Weights of a small mixture-of-experts language model, trained from scratch on English Wikipedia: 32.3M parameters.
Below are experts of layer 4 (counted from 0) of a mixture-of-experts language model. Rows are named router (the router's row for the expert) and show model dimensions 0-127. Each number is 128 + 32 x the weight over its row's rms, rounded and kept within 0 to 255. Numbers have three digits each.
Before each expert's rows: a language model's description of what the expert responds to; "comes after" lists some tokens at least twice as common just before its tokens as in all text. This comes from a sample of Wikipedia text that the model never trained on. Tokens count by the router's weight.

# expert 17
What it handles: Cells and list items after | or a dash, such as years (2006), units (ft, UTC), Jr, Inc, Camp, and episode markers.
comes after: " |", " ", "|", " (", ";", " —"
router:107121149177152145184107133100117148160088114085142172115153104077097116143100118144135122126090170085067106079061064157102116127087117106207163115131154085131080152149122098091107110106113105120137125138124214066156093077082108131094101173161203123142094182106131152137080204145162134130150136124115176135165102127078123099133104083113107067096120118153147169135095118097129106148123

# expert 27
What it handles: Line breaks and list dashes in lists, tables and headings, plus mid-word pieces of place and proper names, such as Oss-un, Mary-land, Wander-ers.
comes after: "\n", " =", " |", " a", " Sec", " his"
router:069115133159166143159100119104103140146088112103136184119173097060125130164087135116136107098085167075075143094073054147095132136124106108216172145144146097171084187120098076096116115106101137092143111167112221066157126107070092127121122162148179118130111173110126134145065187134151155110153130126115166150145100141078135095132113095119085096097136088156141157125132130108136092145127

# expert 33
What it handles: Table separators |, dates and months like May and December, capital initials, and the plural demonstratives These and they.
comes after: "-", "|", " ", " (", " \"", "%"
router:097124128165155134165090156074110140165101114096121181110157098061121112153090120109123109086087143097067125083067066140097104143139112108221158156132150106149099171120101084104109119119101126104129112156126231054128132109055103120121109187126183118134107177104119145127071213110178146149166161132108159142140120122067132115123109128129096087106118095126152141120121139099123096161129

# expert 15
What it handles: Year prefixes like 195, 193, 19 before the final digit, especially in dates and tables; also table bars and surname pieces like Straw-son.
comes after: " (", " the", "|", "–", ")", " in"
router:100123136170149132161101150079101141160093111090100175112166087060113125151084121129141096109123134080089132088066056146085112137140088107207153149144154120156097161125083093079110112104103139135142106160125228058145127114065118119101105192122172101151115168117130160136066196131199151125171132139108134159130136138072130118134098119127105071110148102152158164123128132106119100162122

# expert 4
What it handles: First bytes of accented letters in foreign names (Ã, Å, Ä), plus sentence-opening words after periods, such as He, In, which.
comes after: ".", " (", ",", " \"", "-", ")"
router:090135113180135118152091157078115137175092109087127173122134100076129144160085156141114130100114156095086122087063057160102118141147117096219157143133100117150089196124111082102098087117097126137135135138114198048129101118056084104097114137142184130126122199085109172162058184109160158131142166106101148138133124131049143118105126102123112090105138105130139151116113121090139115151121

# expert 30
What it handles: Blank spaces, en dashes and colons in election and astronomy tables, plus mid-word pieces such as Ret, Rec, cap.
comes after: " |", " ", "°", "|", "′", " a"
router:098104123189158140162093141095111162158079095068126184109156105071136104139087131109126116123089148085083122089043064133102132146140107129184164126130164106148098174119095075096118099113104135103138118159105235049139117109058107110100095190129168109111112181099140156129093197117177130123167137136099140143137116137080129094147123119128085099112127102141136163131121132088123083145116

# expert 29
What it handles: Subject words early in clauses, such as the, she, he, This, They, and country names like Italy or Canada.
comes after: " of", ".", " in", " for", " by", " with"
router:078111129171153137155098141083128144155080111096129171131157090094127121132092120117138119118112144082066112079071053157108135155134110110206187162136145105152088168147107070092101106113104117107118115182122228046160123111078111125113087182144178108108129198095114145142093186127163136137167140133106147139163109126064130121136104093117095094098126107163156164127110137091132088138128

# expert 0
What it handles: Table pipes, line breaks, digits and capital first letters of names or words starting cells and list items, such as |, 0, E(wart).
comes after: " |", "|", " =", ";", ")", " The"
router:088111110167155128159105128091101159148096123089142190106139099086139111152076139116119097107111152088072135084065082145101121143132098121212147151144147097170096172131101077087106118109098120107130111171117224051141127115074097118104117207151181112121088177118114155122073203113174161128176126140105147152129109140065151107125105117133098080108129100146148158129123117092122085147133

# expert 25
What it handles: Mostly the, of, to, for, have and had after a preposition or conjunction, such as one of the, with, has been.
comes after: " of", " and", " for", " by", " with", " one"
router:086128122178163147174090137092110147161094117100130171123146089077123135156088126128126101095113137079068115075066053162105121148133107113211156164128132103161090180127087056093123095108106136119114102171125217066147125121075097118112114172131180137128096168110116138135074195110169147132154156143099155157127115127080130115126108114125108082091140101145156167112110121077119069148120

# expert 19
What it handles: Word pieces inside surnames and technical terms, such as Fisc-her, foll-icle, p-uberty, inf-ection; also category nouns like company, type, Association.
comes after: " 0", " ", " (", "\n", " co", " Sp"
router:109116126184160148156108156101101148155099106087124195109158091063144113141088111123126094114098142066080126097068054144086123148132104109195158137142144091156090163125096064085096115107119126111138111154135218057122124105054103129114094179132180121146104188101144127119073178120186144144178143132109153156150107141075127101129110123129093093088133106125134152128110138082125083153130

# expert 37
What it handles: Full stops and hyphens ending sentences or list items, plus discourse words like However, According, wrote, stated, said.
comes after: "\n", ",", " United", "ing", ")", " \""
router:091098137192169137161094121091099136150077114090130165124149107074134106149081141132127110125106137096078121087068068165096129157140144124219160148126158123167092156137094097093123109113117133090139109162112214042163123118067124121130111185136177116134097197098142164127089194113168131119141135138117163137141110103049141089127137100125089087098143105143145170110146133082108078132125

# expert 18
What it handles: Sentence periods and the articles the and a, plus inner pieces of foreign names in sports results and tables.
comes after: " and", " to", ",", " on", " of", " was"
router:101124130182164131169094137085090130166091111094110180094140099066125140136080132125138115119106143078066120097058056165106136162139127123211150145130150093153088168120086070101113105107097129110146099175126221067153114118065107119118107199141173113121112176099140154119081198115169145141167128148120153146125119121078159095120109117128103093111140102149139178114118114093130085136126

# expert 2
What it handles: Table cell pipes next to digits, plus and, of, or, an, and section heading markers like === and ==See also.
comes after: " 0", " 1", " ", " 2", " 3", " end"
router:080111127182152141166109142107099135162085129086130172112153082071146125159082126136135105103109163096075135083077051150116134150146103107207177146143133102170092179123092065100118092113124128107133110151123217064148110119043107145117105163143176117141106183099110147138070200118167140119173138117122162127144109123081149099128104109132101097107138098158141178134124125104122077161117

# expert 22
What it handles: Initial capitals or letters starting a name or word in infobox lists and tables, like G in Giroux, Giessen, plus bare pipes.
comes after: "\n", " a", "°", " did", "″", " Labour"
router:078116128192142157154097119088123160152075113087129178107122086086126118136100098127142119094110144066077117094087057154110133160126100120215165138131137099165111173119087089088117116111101120085118095180119221076134112117086098125122105183130173132108105166079114146138078221115170146126168139119099159147133111134065130093143107120116096087116144102142136169123120116098112070138108

# expert 34
What it handles: Line breaks and indented line starts ending table rows or list items, plus opening quotes, parentheses, and an equals sign.
comes after: " |", ")", " as", "\"", " is", " A"
router:084128126168161162135108152094113148168072094094136176101163086070114112144094112117144100119076156071088107071059060145105100144133110116231162167134127128145094169127112098098124111126108117104128125164118189061132124091094109118101107172168183132132112180089130155118074208116153123131179144130106133159156127135054126111146081108118094077099114111120146158132121110125114081135108

# expert 36
What it handles: Section heading markers (==, ===), line breaks and table pipes in headers, and prepositions such as in, of, between, near.
comes after: "\n", "===", "ed", "ated", " ===", "ing"
router:098118125156157150170105121100110151161082109100131195139154086087127120127073133141138113121105137080065136114074066148117121153124109112214159141129162111147085171129101079086119110122087107091118103159124208045154111101064096131122104194140185102137088176094109151141072220121177133119185147131111155146142114130076149103140133115116099086120142095154141146114129131106123084142121

# expert 13
What it handles: Word-final noun pieces such as -asketball, -itions, -ology, -ers and -ing, plus the, closing brackets and numbers in table cells.
comes after: " in", "–", " |", " of", " (", " −"
router:095121101174163131149112121096123134155083119098120172102139099082138128143079141113138106123110140075058105080065062142093120154114108134216145142155145101159090174125093062082119116109108119112132121136141211062131116095069098120119094185119199131130111189120131160137080217123183158120174142127107159141139119138068133085134132104107103098098139101148145153149129136079120111145123